From a checkpoint of a small mixture-of-experts model trained on Wikipedia.
Experts: 48 experts in each of 9 layers, 96 SwiGLU neurons an expert, 2 picks a token.
Training: a variant of SOAP for the experts, 288M tokens.
Below are experts of layer 4 (counted from 0) of a mixture-of-experts language model. Rows are named router (the router's row for the expert), down (a neuron's output weights, with its number) and show model dimensions 96-191. Each number is 500 + 25 x the weight over its row's rms, rounded and kept within 0 to 999. Numbers have three digits each.
After each expert's rows: "raises" lists some tokens whose logits its average output raises strongly, later layers aside. This comes from a sample of Wikipedia text that the model never trained on.

# expert 35
router:496502506476566506518451504516479493566496485500523511467498435508401502489505464454485497522512469487488490500465496505530474493525558510478523516507513509469485482474473510501529489471482498485497484504486493520470499490510494513519530526460486503506511529487543476508546514531506505519
down0:506497469505474463488520492521506498502526493444467524507554480473479456530531437538552469511490524499495495537484487498506446473557524514498552483521510464459510476520534486549485510514515449504516511534475482508495508524507478557498553450516500510491487485504521474500475493501450527481
down1:456490495490493553545518525511522498486456495556505494496607499491479468491513527506531517494518496504507455509500476506476508500472517448577510490453462484479483505532491474507466508451493501546529500482501524493522516528496467542536523499459496494470524507502519495517515512511538486484
down2:497505522486489473545491496523541471537548472480498547508538494497488493453505560523500480514542516511478555473475530510498510475458490467478492501547515538471474530524486500479491473505472487523534505471476495485490491515496524477514503488503463510506509498531539585495476520512530518508
down3:511505536498496474504505521486511494561516466507562478521536508516491539484491518518509459476474501527488491464481505573448487541474464544537529472525455550513527473535478507498513489519474482489511508454472528503473455490507506497479451497490505471467498519510491501467475485515464474485
down4:530528494537480524450515472523510491460537482508519511532506447511532483515488496495476470493460558477521464478503530496483530505509476513509477454525522486475505470484536498499486515497526451481452513501558486501501476511451510565505505502488518517496515501520513506512531477517507516483
down5:472506477513477521498486504534514527498530467492455530495507491540521475535501468532512513481492538496481517475517498546457471501538549489487492520447490494484538478486489507513525457498511467479486501512494493504435488513511499505480518472505445508467499504521469525520494511491526470493
down6:526446504528531477501489489468475526476497511472538506486534521473458469531482496540501484535505525495496516548476448496507484493513511529494520492495461501517470504496523490478547531489506494517459509483516507522460496515510522493523493487517502532474522487526498510495505494455498473470
down7:496497507484504526480504494475529521537452477504516501514506504549510437523523517502519482477481504523520553521460517521532567500497513497510472470475530469501487524479520518488491535513475529477497543461496477522452515528466512539509518531503509474489483478466493556503566488472499469491
down8:490497503514488517494483474517506554547512520509548486500496480538491493521503499490511508469516500478494526548519498524547492478527491503501465470470513518493542546517475492464477514528477499469463505475474540494517461549465527524496547539480505505512477471432447514468531511510511512507
down9:479449496540539491512546493479489495496516511456491479484545512506480486521499491506498515524521488529554533524494532503491516484540523542491524510507463507500505484529488475484495521536509497524534501536499488519503490518415493489525538502544457550509476505539500463516502492523539520478
raises: "ista", " Islands", "lyn", "shire"

# expert 46
router:480492526513487490547506524548490487473483536487491528507477478529499461506436467503491508493526535494499514538468503520491479466541478465489474528514534523489509492499512498489512490472516500473502480526454506498498505492496509492507511501497488471489508495516477492460540501460503515481
down0:463484505491494523559465496503493528485558513491548468479516521499487513478461535479533522500516488549520494455469507529476508506487487469502481456516498475515502487471533508496498503497454507465475541469516496526501524514493488516469522528536469512484504488495501503519521521499487455484
down1:527492511505533484498475526499530510494453508512501512509491508499528503463548502508499504479499513487495521520495518506416507488489501501497487519533511500488497491471512498512484497528507506521484482499524526551517511497489492485496504512464507481461512483460517531531467462482526528460
down2:478472514493477528471501502461524477529488507497493481489475463518509510495472531500510488497519484510534495500498510529468551517484507483531521508500494446527504502505528528530539487526489492458503523489500518463451505516513503468533526490495459539506467502544467498511482493514491502468
down3:447469471463503577481492487490498505484498481507484514503514486489515515473499499493505513488510505527489511514506535446447481488536475508468515517516490502477464535484502484472533466524518476486500512475481504524524529505470485550452483501492524521478461499475464482513522497533529481496
down4:465514468430502541495484475503482528478546467495546520521509483483512531522507480517533522527494485536518539477466486502481521511463499520471512528476479539549502524493521523523528507497510452559500527488527486507499491537541496497461495517463494564475493527496502525529514500471479495474
down5:463498487480464508510487491474494508539488496501479512463496492528508482477471469456494504503498522548508498507480497518477454506504511504502487524506490532526472492484498492523473461520539527491507499507508513473535428475498458489481525483490427525497467516463509494532473493480512526471
down6:511492440494538485466552498484513518460546523489524490537519492498503514511524526481520439502503508465490516499497532484532543469500473481515480505507483518494573560502530507516507503498491476470524500547484494511498514493446496545501548507486486512492503533529493493481483483477468487492
down7:513484587471467457499509482491474448515486452481508474506548516526498476540506504493496503527523480487542472541526505482488493475510492491522498500507502520518511480468478477485529512544488560508489497482522532561516492473491513486483492488518518461546463480515492515474482461507474489541
down8:495491505474505469475509493503498523540506524492448530458546527526497511519519516524495495502515504460465513502511468466554513493520463513476499496509530528452503451528419485536474504483517476457527442524489526514447503507487573503472488459479496518548503543500500469457481517525516529543
down9:515551523487502462486466455516500501508524499490540514534503502502471500518525541500509488451494504467493523526520556462483519507488482528497476475469498511542512470467495503508516496520517492523479525522438464499471566503526555486485543513522521445447551503482485494466487527507485488504
raises: " the", " a", " an"

# expert 16
router:523522498451539478488483502481508540552494490520501518463503464500470510565494482456430475501489465499504515494496546518564492494521531463451489481556509512470485496493511530501496470519553490486489466502497488506531507505491519463503487509496479510541500496501522490483494440517470498544
down0:505462475475507533530527532457508493510482495492490493482498493492485465532488457486515499503496524497482497482480508516505506460542522496519497458500483522448472469484525501509513453456461521473511483498499482524482517468490535554484497491482517492499545506505503480496492497473514526534
down1:435501483546490510528555508506522498512496510526510491512531517526493478494479499522511489496556480475524484514478538454557443511534478486487485481510498497523518461463473470562467482514499482531480483484495447496504520494549531448460470512475496506492504464513460495450506507449467486495
down2:500512420497498498484524522516492483459506502484494528501504481513467484543461536464516453486452486546524489528481515481490483515510488504503452474483503499525498498508539525497463465498560456493465515489496493495548510531504483451476499538486512525502511511516533498488475499475481503522
down3:488473546484471515540458514471449492499503558491506487499476532534483546509507507508497522455482536518502503518567453527534506483471446491495511474508531481438499505489482513457492465521525509519480562542562470490496504473480488502537489495527516494543517486499483512482500529486508485466
down4:481453500468504461515480469523480474499531551490541512496474483530528504515517501469484460494512523526480527515551521512459524538514502490534495530468520485530521502462543508467506513514525470460483467493515492532503531455502492517484541534508487530533532525460490523485483495498471509490
down5:500537521514488537496483502498486540494514476475525483504517474548495511492518457541523470495471468505518455501447500475521486495489473484495528556487461495508544539517500517517461505442504499527515500503483471483462553525499501504466505489508509457527522480469515473538491485478459458499
down6:530505540476502506519494493483462480494481508508559508483510502528493529449487480471497479444545490510469544514530502496517510501545471500476525491518483456412528520546484506469492534490500476515443521501497483508480503472504543477530498501495480512518506479509546510503484486489546517522
down7:546545498508504481500502502515534493547495533496452521504511495481506504535539496543513493481468479534517508539489503517465514477491499531544503547537506485514500517516522518473516499531496523474479526527497484464513535509494511494494443483486475527503514444469504511499474463535484515535
down8:517520469499481512476502520450489537539538493497483521551512509494487527509529503474494479532474499508483492534525562553572511442486514519473531489517519478486521468483453492491479445468532462511507493522484478488491505470462509535487531495465510518539491470511535435508499521492529502500
down9:481488482502483541517495472485523514564485526516506499483447493493468531493530516500494536473501457506487523523518498499571488470494498465494481478455467484501529494507512493518503513542516476519490529508528427523531470495466536501468492492516519497451509479497469524519524499485498512539
raises: "ounds", "uries", "ound"

# expert 43
router:461498494466484493538483499473516476481501496524525469498476500497479475463517511530486489472505522463515517485490521508568485492547526500478528494528494488496511507505555544497489511509509475421445438498491460505511554535499505478458505494491544479507543456461461507498519488473473526471
down0:545505514495494480509504477443530488522506518483485496479496486515471538511493536473516507541508539521526502522502524502508539469508475559525465525483530457500484488502476493449514501537514571487527479458473488456527521485518503500533525528539461509527445557506520503510516512533491515504
down1:557483506475491497489504488461480486465456483504540506522530485561517505522502498487509505532484533491496486527454473529530505490517518462512481475496492511523491454481505514539542477541543474506460467557471471514532480521461523509515458519487486504537486505523489488527511444543488490549
down2:527479501504559519516503527507504496490487509493476516517504532480465471483539475461499536485505509491480533492463468488511482495501495500503534476519494547488466441481453514516506490503511465515493503479527490488529547551490486475509532476516518521541475518488495483535455471500489484508
down3:485537497483525463530540517481502496536509492512522510537506482489505487528504517527495528521469477499497512491509506512555462516464471493518512482519497527505503518490454508522465518473479476479449554490534484555492492466462464518442453477495529573543520520473503475471535471487484508479
down4:487479526447558480486505526490470504491461472482492480503495455509504451489491489500468544499504498484473535477528522528466504493452485519479485470512493533491472477529473498490466513481598491532505488492511520533535535453513470478464522512501500515472463515493507462503534461509493514486
down5:486491486525553496517479529469499472456491503493511493462513503489478474485485491476483495409494462526525522482509501529505503487510466528516533443498490522498473497448441517474477511504538492495476515483494528511494489491462457487505484517508472478489443505508520503506521504519485517467
down6:476463468511548474493565521504490518523485493463510506527509517476475510494469515514481534520500503469506489486481517517490516496456485486514507471521536481456518481482529524517497516467492496475494505529538500474466509506520489539470480521508493455490550494507491466514482529498515503486
down7:492469490466503484496525500466544503558513544440511488529539545485490479523460539523512510516496476434486499482511483553487529514464548500537524533502502485502491486547479492477470499465483496509546507512518468509495559497485499511500549509477468493541509495506460531522499513498531496548
down8:521496479497521488526508522463513481519450498526470490479554491488468507478486484521521479514541460514524491522468521482447507501529516467533502522493481439510514489476504453539474492511510482510509464509470519536539513544523503471490508465501473533471485498491481485490510519504539550499
down9:504516533501443517522488482493492488501533499519462551519507491489468482489509462510507497482536507463433489514469485543497483494506481479525480526467516483495515545492454477503502467481472492549463484535464486571497471511441526514522485527516523453478507490504511518504497504485517489555
raises: "is", "oll", "ap", "app", "ig", "aps"

# expert 47
router:485496531465488479512452536459466496549478502506522466488524502514514480473498471512496435477492535465507483514483503498482464483492508527493491534521534445501523467458535494497481530509490515479491507484555474559492504490505489520522460523528485493481522514497482509472512476493520483513
down0:481502543483511512523573498495455470486483501516487483487485536504500499552496507524511468550511464452518479513509499507539518466479481547437520504498518469492500455499460493499471523504540485485525435557495514507478522507506504479482502503501483479494508501474463491497490517518463536534
down1:523502507540497534474495457485483559526487451494549480502499492449474520498496506492511535490503547479514520451485457509461496499584516525558455500453570460467516496510500525539481478480466494521496513538488497519500509517531504493492494484510516484520521532457520513501508540459503495526
down2:470524502512523553471487521513537490457519506499490511537459494471499496494514533490496506539462499488498553527503484525541490538476556518505503485521546493486513495549511438495485464478523523488467484483496460505487494518499511505497494472483481472523474509523499526481497521512486542517
down3:519517510481475500503517476522500485450523494524520504507463496540517456497518514520524498519527508447463508535487484499516479524550511501529503519462493506523480486485451514530492492428534499488526477508460561527476537515507497478490526539477502483509504493525480472495507465489523531498
down4:441502478489530449555517477507488479479517483512527483502520528525567511477538521478515521548494456494478518484491478454483530494479478517502511508516474484498551481505512475496520505521456494519493515534507490536516518456511481527504505506440504516463501524520553457525494498535546519489
down5:544492445504518532479449532505513476467527481525498527507507497510461451487534465520494520501571517489473525521463469519529499456522492485504488531429493496480494512438516486517507520449468462502522522510443477513495477510507529511479501474512516514483471488483458534480519493491475492468
down6:524527502517490482474504510491484520504513503535510514525486469474449520526476509484490496457490490536528489500488558480568499533529511476484501503470521512527522492477512481543516524489492535512527461532446483502513541508489514518514506507520483501524530466503501513523512470520485466504
down7:504495516545483489451508525469516511456509487510538495471505467485471482526536492484467482497523503480474480483484500536489489497502477483514476484509534529496516485546556516471502496484486497486527501449489528511507525499477508516490545539481561562498516515500481479486537530517475499507
down8:516524497510501505489499520487517505481491509507498532477460501504493508494515524478536480464521453467499512476520535488524516502517480496524488500497553522543496484464494513523516468492565509469482489498485504535530478501475506460510505529535535483497510525529499513445487479512489519490
down9:489528515500503505484448518495518532492523518519498500466531512498538508507513527540490492498519515516481520462468519495418487532498525513558513488475526516476551491516500522523532497514501476511481475498503500528519480532500518484519502524478501503502477536487501476470481514498571443500
raises: " and", " but", " though", " as", " while", " however"

# expert 22
router:479553520492526445520498503518447523537457524486468446517432510512502481509487473505514489504537504460515497518486524504527505490525478536486512500544501504507450520504529493513496457542480491513444472524502434498475530484524520489477482470488557493502497529503486464513536479497529498500
down0:494505445524482460504512507477489481506500470542470545520479520515520516480527514518505490477503473509533476520525483530459485473483486491489500484471491479518479489512500534506535460453507469504537520524501538492509465543520527448470464481528515489522490510492533498450468511469430491489
down1:486458457473489517504524472465526505508485531493498512500473553471495514549517501496479470471471508517567518462511462477503471531484473511465476523487499502482444498486469531517462491515508505494497550498484500494520489477461473472532483498536472496500477506507492515475488479497520478480
down2:526451476486495437503529464480506504501506538470476505498520489481511460467472477535484494505489527485498479531492467477476449572478508544537469507484460502492514532496458534455501548486545506510492493502473495518517485478475517561504488516467456492494466516481460508502487529515508503491
down3:526503523481462480500503486468485488541464494476526497517504494506494518519491484472493561460445516543489507508506505528519517516483487450506532501482529526487457492496550503475484519481478482477476538544477515510455501520498516459466493511525471479516534517505499509486532506508473506506
down4:489514514476485488470505497515502495447510511501524477449512484486497543548471506516487499496509503508474503499533481498508479514486529501521494506543495500503468451506487520457528534549496504484504529514497483472508489482481520515494511482450549508497518465535558513499476450508505490487
down5:493488510510472475527534476494511486497510494479522467486520511473515503520479515557487485548488520510551483556524502475505464503541459479487493528502472519503503468583528497513490490536550525477515536509480498504522498512521448501512488497497503488480519480497506460491486457494493497516
down6:474523491499509518501477498517520498520527505505495522490529465537495477499509493473492464486511508541480548484505474482531516506535511425493488493506494489466537483457510559497532526498523524459521481496492518482495539506494516502486525487520442517524480483490486505508473521496477529523
down7:524502524468496488511520495503512537513542499483505501506468448508524495549496493504523475485515491552489536508503525497471507521505549474506496513481494518510501491523524513476534454474495490424505487488526497555519531507505546481522544528453512517544507476486511438494476488467536494470
down8:493485468512496470516511475477498545507487480504454433495516505524481500480497490540510517502493475475513502527492476479503461499510494467487514501454519494510453472499504475501517478488500465499517517508485470489478518490542500528513481496482521500544552489519486473476519524516474490481
down9:491525492531491484504555508477471471492484475503486540541498487491502476494466458530448502502534495516518482534525482515556515505505480508535526562510509514527548474511482530495481458513540483500515479494520500517486510572486466480521515481483512483532473463489488490547501551485476531518
raises: "===", "|", "Final", "====", " had", "="

# expert 36
router:507489504485530481520471528502478489504495480495490461460461472521499520507450500490484499479540482457471474492498512522489497503505492446489526485517528456563486482496584519511519521463506500516495514511469509467498482525482496512483518452504471490550489495512499490487477490460459518549
down0:451552506505506522496475523514507480472522481488512489509489501510481507554520498490497533491502498523489518523496516505481494471517540483485511473473472464547425502527472514467543472499482553470548498486570516470466482517551524483522531493485500477470542499484487470473511504487497482472
down1:470529487530481489523486503470485457497525528509498486487494488506481548490450488461498464461537521501533575505467471501485500497486524485499498525540544521537497512542506549512491513491495455466509517476445533531497506503477470482478467485461542548462462516532494497486479535475481451508
down2:495515513526455504489496492480496522528477517490545523524498506487495465475521555496572521482486466533500491495484508477510531493499518442529519526518536510467470483536528527503485491499491490468494515475481514484520506509495476489548514532475514484462461524503512512485476509506530465502
down3:524518475486489468542492493460482543507503518498522541520456472475566512481492525513458536505520521529539467499497490470539510524469520498503453484498517474486475514475513525461508517501497507519444494520514498492541487541502446511512522497485530494523468523500436496551526489517473505512
down4:528486474498495479495518497504471504535502490533471498539528467486555499509533504502496504480507484512491503503499538514517501469469512485472471514565550499511506452499489467528488498520485460506520491500512426510484533504553498491515506532474467514518544528517469474489460485510495506484
down5:485506478507507490466483473487508465501521496509473515461533494469561454473515501474515481490495516532519465520534447472485520496520503484490498545491536549521488521485516501500514489526487486487521512466495545512484573520483483498499543515486509501487473446499492489505517468485523519522
down6:512504511479481465460511493513503455517466505505510491488484474516516510475462483486497481525537502461475502489512567496533528508505502459505434490567506491501538533480539527504467518519512502471502551531447513552542474493440501493507454523525492475508483522527503494469521471516507562497
down7:490508453504535551514515504499502517506490472516486501517477502538544485485537465496533492488466478538511493439500496484508502506499529461552495519519488480497532446473459505534514521480479508518501491473499495507515515500557539502559483493511495497488486477527469446470495462512489520537
down8:507524505533495515520506505469434502540521519488468489515521512472484497517474489480507505466494445547515487468489505480517522491523479482490521515516446491522507545532492506496559546528502495515516515489471494514485507491495479465510506514521519539492486506444569452475463484534542485469
down9:514475453490544485475484546505469500537551533501559461511523482502510490502532496438510484509514515488521501525538538466496504460488500495488460527538459494470507500502485459478536512472487480472512484482481494513467510459472533526528534502484523491494511503461518529463541447534480479513
raises: ").", " |", "vert", ")", "\n", "),"

# expert 19
router:472495497522514484494498523498479492543482496550494501481473488514473522450532505474478492504521491487533505495471504497591469471510514513475545535535515493503545480490491509521519497484514513492492473500506414475477547512468543499487475521482523476517511485514478496514492469488476496524
down0:471487516507520532504492501550472483500503467499446484520457500497504518514550493479453496529476536511514479458511491478493504470533500493534527468519474476488493525478534486475531508534498458452511521437528488520503532551547463533465519457479490515502472472449504499459517476521501468497
down1:559516466493515525500474524523455468501515498528510526442512485534476545496514498515488490461506511537475510521473499507492480497462458490493479476486475470485461489485502519500504492485535465495472523472470496493499499535479511499428457498470505508508500501460541481505489526524519467513
down2:507492507526538517522502521554486462472460523515511498539522474564497506457484506508519491487507513495473477465473491507491517459466479519508510521504526487507476506480508454523504557520457495499548512462479517503483530515458488518547496510507507474496522513504505500505509567500496456481
down3:483486525475543497478464455528480502542544508449542489524524520503514484480532499530486535504489460511488480458517488549502537469510554525489518486491522488508497501466445523501477542517518459520526453524508501482522521460482521495470456493523506450480504455500510534480520469504488493526
down4:528490486463518519510455484526493532500514521540544512517548517481536520485518516452486499486501494473484500486490542527468500505506457489466542482537533482429491463514544522527512518455510489496525490510504502485468538496506520485508524513499479526529471497555474488513500476471561523504
down5:495471469503512503472530470484509479457513521480499502543514509479511503488498479504476525508540533467480553528510517522475502502475498547478516505509470495505514476476500499511487516474520521508475526483494504471496466496488480521480482523484481477487481535528511483514489489465482507477
down6:485488505498458483449466502475541511458463504497560505556505509492520489502479488469474491546464480472486480531478496516485497502513447540474507515498506508497471512514512496483521532485482519469495506506506530504474524519483479494507501552497521473467445505519506442507489532532515470517
down7:480485530502509519528471514505481486514508530538490505506504492488521474518496480485485544514531502459479569508516477468492533528523526537478485530530493512461485481520480529487491499555511468475485466521495478542504482504524506512480539512500531500501513509483503517534547511484530479497
down8:476501511494516507509481502569506498463487474522510553495492519484506492545534516493472463512499465502538456465502494484521509479454494504459434465529525519526460525504497503506463497536461539540475524514484490497500499502508496503546579472491545529504497479461513519512529482539534480482
down9:495526515528527497484497477471520484461471529516512541478454518517496451456463490542527510516514536505471505511490496526506479485482496464526467525483492510538506493465497512544500491528489501492472485503491527560476476509492469526504539518561476479508493515468521514514527478547536472512
raises: "rupt", "min", "itation", "used"

# expert 21
router:487499487502526480509497502488461558539494547500540524482471458542468495515483466453446487512508531488538510489459518487520519487549531468475538536496516505499505483503529551510486444546513499466477500442514434450473533508451532491499480507510476493484487518487519482486498462503516500495
down0:506475472539491531529466513521502519554481524501522450505465462535483489529547485520495507511484531474535506447457515477569534472513483489492502467465520498491481493480454470501513495462477527485516493510509487493493502490472503519541474443497522510510514499511510500511530497514497489510
down1:470500467523502497519516485487469534518505504518491482504519494549517458523484475483518472487505520466479513511431482539476466512497470466504492487535444519463539527481496518543433523495510534490481500491455512492488486495529448472536535503513464522497487516490494490521480514496528476520
down2:497484483489501477475495516501538523513496476503478542488477465493503484557491504473509517526470460449471496509543489480499519476541520441560520526516483444455499501531511468510552479463494496507487462489523477484485513529538514506492498510512531458495509490502443487494474493485502490479
down3:492478516539489516494486498514448477569517473498453484489466506528502502485495513526451476527510542483500496508496487534520482483543502475528521492514515440518544480505484506505516501521529492469512497521479481506512525532500496516489480497493439520531511489485507499498513506472456531500
down4:490527479501447470501450514517461524517486536495512468510516513550458506498501492525505482494499488492458513494469482538444488490456486552490510456462515506516516499500525533470508511483443525490484488492534538525521450503454512511471492539492495479484497504501509511482569524542501521512
down5:496511508512536527505491543497486477483458513500546533471438535551508509491507474498526465503559502464518474511487522514534473537498492523493461519521479508505479493484495540478507490464508469535553499515458524490485489492509502463481566503511491518463494514487505497537488501482546491494
down6:514554508505557502486513485536512532547521503477510483468473499478488484479521522488488474495519485533514496447533467491515518488440454484498526535501520540482470485471542463486498487516530507561481508494516502512516501506509492475505498512483492448490512491492503504473548479531546528541
down7:468490493466487528521499510499495462499513490504514485480486534494515527511515509497508494484507554436515491524511556518518492465466489531494556459513520528467483486481497477509452510503507524506519516541456493492494527504522504518517513526505508514541495492547505496564513542504506519525
down8:536493520462495479496523519484476515483502466460474465511506540500504547512444496521494513464464509521488491520494474490489524485484459498538535513475490465506520434485504516474492522519480522510471527513528480439477476517505517505480538511514520485501495512504558466497481470501540502432
down9:489495493461516523516477511503471496470498506495531467476462488534495520418516571459477517483505470511468489506496510537508482499546481467517522522521514512470439524480487529527540474456459503480506512512514496475485504491543501482507501524521513491481497538510547512495457525520502506497
raises: "ce", "icient", "ici", "iver"

# expert 38
router:476511483513469492496488492513483508495488559476533475461457482495457497485458465497460486457523498446515479520490552525513539501530482460490518488507527499500515484488527498529496502529512523489495474467480521518490532498496495467486523508467525521527502506514509497438525468521493526526
down0:485499495486492482489488482514514524556493519498459501477478487528485553539517494509512464453498481512477511512503495532512491497515498502527532505536521485537460484498492488490497490506541497464494488532466545538492501502516465483510509494504462506525509477470503492525506517492508533475
down1:506493505474500502470490511471499512477486528487526538494497526533481484500485496519491487520491522486499479517475490518509513528530475445543489512469515508521525486505548499495523523507508490501525486471496486475483492539500489516506522462476480495479535498479508525503507482455467466515
down2:543469550509513480484465455518484522438517547486477474502504461470512462501494507528467488500495504506453531527526478485519476531496535519457489545502485509534505518540504524528475511462543561535502497469478532530500528486522506479480543512497474510499496491506514486485469477489523484487
down3:514514480524485500478525435496511535480514499462525498515556473467479466487469491479487509521501515505463464455516475475508424484516522485553454443512457531510575505480478500484494499484508524528494509501473511468504509514517500483491485509497456514492458524511510521492478502484479490480
down4:480475507507510482501496515496492494528448443505465500486507489480500512510461477536519502540502486468478484563517491506530496507511529499509504435497479518536497471517506518526506531504503502479533473526521483483495543491481472484515479502520504518528502512536480518548491466504467478474
down5:531502505414520492483490493498551473499512484489546468513427471500480514524459482440482515454500499496515504559499509481478517510502490521461514453519473505496511493448507485480508529500495524516511476526502471477538523492500505462486509500495467489492503474483445484537540546527535523517
down6:482501462511516537459540517515482523466522483505431493499513453504491503509489509483500494537514520474564521519493527530477506495508457483476491483522502480497521510519490517480486535459495482484497513467494460540488500530534494478476527518471533475514477505499539501508500483526485499513
down7:479517485444507496501539493420494511513449543523458474465483511463475450508475484494518489484516525476494490473518524512487486518535554526513506496540547511506519467515492460471508505490487504441477472495509515479485478501572463452503512546512516485534506520497479496479500525469480494459
down8:547555513462497479511487493493534486486500562525532505473528534471503530506498465480502467486498540484539527490532466475522472514474515523520502454513507460522508487497512503486491493507480536516498506529502452508495521522490515526496503505522492551466472484480497492452477510487523512526
down9:490498514496509463523477503488488478517492496533444495506531520474501527507473487494509546473485480461532535512512506503435512502518496511494501470490483502458519529530510500488485499488496511472516543505500479505519502496507503526492547452494467505505541519491477514515518532473455531459
raises: "–", "\n", ",", ".", ":", " |"

# expert 29
router:481503503482476486514504533543471523500476537484518497467484480534422492497471480506490515509476503494504443514467514506523470476524509457453490469480523504501502502522515528478523525457492495464478491506522495524492539477518503492457457529504495516546500464538485489458514504515508518468
down0:521510525478526499530500484530503476432494485525513473546469520499520503519518474501535469529446469497484495531511578522504481524495526468509499489514545485530469442509492501538515507533506511512491510511513480496478513493521543511499514516496531501495494510498457470483507437491526465537
down1:495515496508513543478485515517486506493497473506489525519494493473530500525470499497490509546501467498494499479486501508521500487527506489483528522499515548473497515525479498506542487525533474564537546498503516465530468539508499490478477505501481496488482497447523495456482496528486527473
down2:471476463520483523519466485472506498486523492448483498534497469520510514506474531511495476495481464506517507486488497511521458509461491506518500484519487493485507484534515537512505528504475497499490471551490537507507489502494509489515477472464481486482538486474502532546526514485516500503
down3:526508471486487522504467504477490523523538496502496526485485479506486488487549561476511486517493511550467532494495536493478503504478507535525462521532519482502505483470474510521511481507531507508500503519498489476485547547476579478526420521527513540508518492481489494466502498522443521503
down4:492470506525507492514504485551458505474516490523498538484487455510506484492488510478473534505462489524571522531454526518464510478518492504486456472474498476547455494495494495471541478489472496463509534489504483488494496526514494528510479442479461526514487466478475494490518542518547479500
down5:474502510479508527526483440524480453493462478425529509508506512469478506481474512489466515520491518554463466518525482498557532544494561510483506516457526539526485476467477500488531504512465510502480532529515509492519485546495475465500475496514477514451493473483485499499432478539531525530
down6:551425510506520502473520503502518510440518492472456482509481503520472453512482506504533465524461483550508485528500518510500507529498520520469487461511489503505510499498505496499498525482500508511504546449484513488521481529451467519478522532503471511516501504550507501480488528504496490477
down7:494516416503511493487478499530518497511546479492474504473482511520497515504530541474484475493455501543515494491511477499515563447482518483537476490491510497500529548497486512506561460475490488491473492500510517462501522497507477488553477500513529479551527495494536506476510483520464488463
down8:468500480503511477482524479484473486492483472518517467477477525476546500498506477491509501515508487491463478460513479451463514501498502494493496538533487505508499518504476523475524470552548507509552550479544505512519509484507492497493508469534525500489525501491461512536505500490443537481
down9:559491517493523480488494510465489514522486500494447511482505468501492499562499534491516508511513465492532451499491476536505497479479475430501547523488483504498515553539482523484497470499519491509503479496514509500480523513490521512560502446511489486520529465465544523484477481531474494475
raises: " also", " was", " is"

# expert 28
router:500463547497509488504446491514495513539466493499513521457524485492468481500458457480434491513514473466489490496503527537523474500494533444482527518497539505474474488505496547533497484489512489500476485479484503457492515531462482478517511511496496509515481502492505500494511471485508533540
down0:494498515489476534507549519496498485508564488515505468504443503482508476511535496469506495516525490495493503524523512503550507501497497489496478484496479490527481546492507453493489475447532543507534493488480500545485492498455482537495516471463526492507490482553523488502499484512481502550
down1:479548491491498505501521500541468494536500498494495508488509452509494482485473535531467444501480560506491512554464469459520473476499475512513529505507492497482519487506496491492517490483521500522441476508465466471488508514503522526499465461534554549535555518530510506517521478517467523480
down2:485493527475458533478456504516487464523467465509493485540443488523549462481509478541517496527482468521476476517514463520447504474482477535518515494474433549522482536487496471481508463512474516510465476459514522497469469525457466512460519517465512486487505538480498503496508526485508517533
down3:508456494496490498473497540512512474490470501495547493465504510482529444521505520487522502472483529509502503504528508479462502508475506486512534543515515500501517522504505500481494488541507483515511493523520537472499516483521516511542449502502521498521486504506503484511490424516516521467
down4:468487480490501487532512546508513489506522500497486509527485503506473497492522533526543451438508501489485510520493526507487514504570499483431443524463506466470509504503489474449461497490470530469512484533504518518509518452499551455463494497486517524475533459514502498492495440459495486476
down5:517508507481501473502542474479528476541490502507446457462520476520552509459513501499486503506479505476499481482449547477493501492493503474555457534495539477476501493497521478510537504513501503501459491490499533516478493447493443515467500547512508532498511466510516442529502520519512489532
down6:493499514490506535505528504478477503482512487501524460496521510457447517496496544514484523487487521475486472512513501489501498502494552453508510484507503511474489481472575513507520531459467581498482489526508507519521512498498484545507541466499503507449514540516485532520491523492464496532
down7:495475478519542501499464512504557535483541473491489513501507495517506507507521492481516513501490491464505488520520477503490465493507471491536532491507465529497514474473449496495453546497494549510521441530453536478547524470499457446490471520462476516485506506515518538531496484533491490485
down8:501525507485427529459520490497513535482527481505536440528549503467511527514501515495501488477537490462487498499491501484513497498482500512495504542481534477506516514467480501534487502497519556549525483462497523489513496454498515490513496490533464484510530492528472445509515496533510541515
down9:543513482498473484510527513499499484504465517522497518477510502495547450478490465484531494466545502507548511514485462515483503475512534485432459464483539505519520494506502520530473509512525538507458523520506461488482509493476500482551485469530489497527488493527485543486518538451465499492
raises: "”", "aging", "ement", "yth"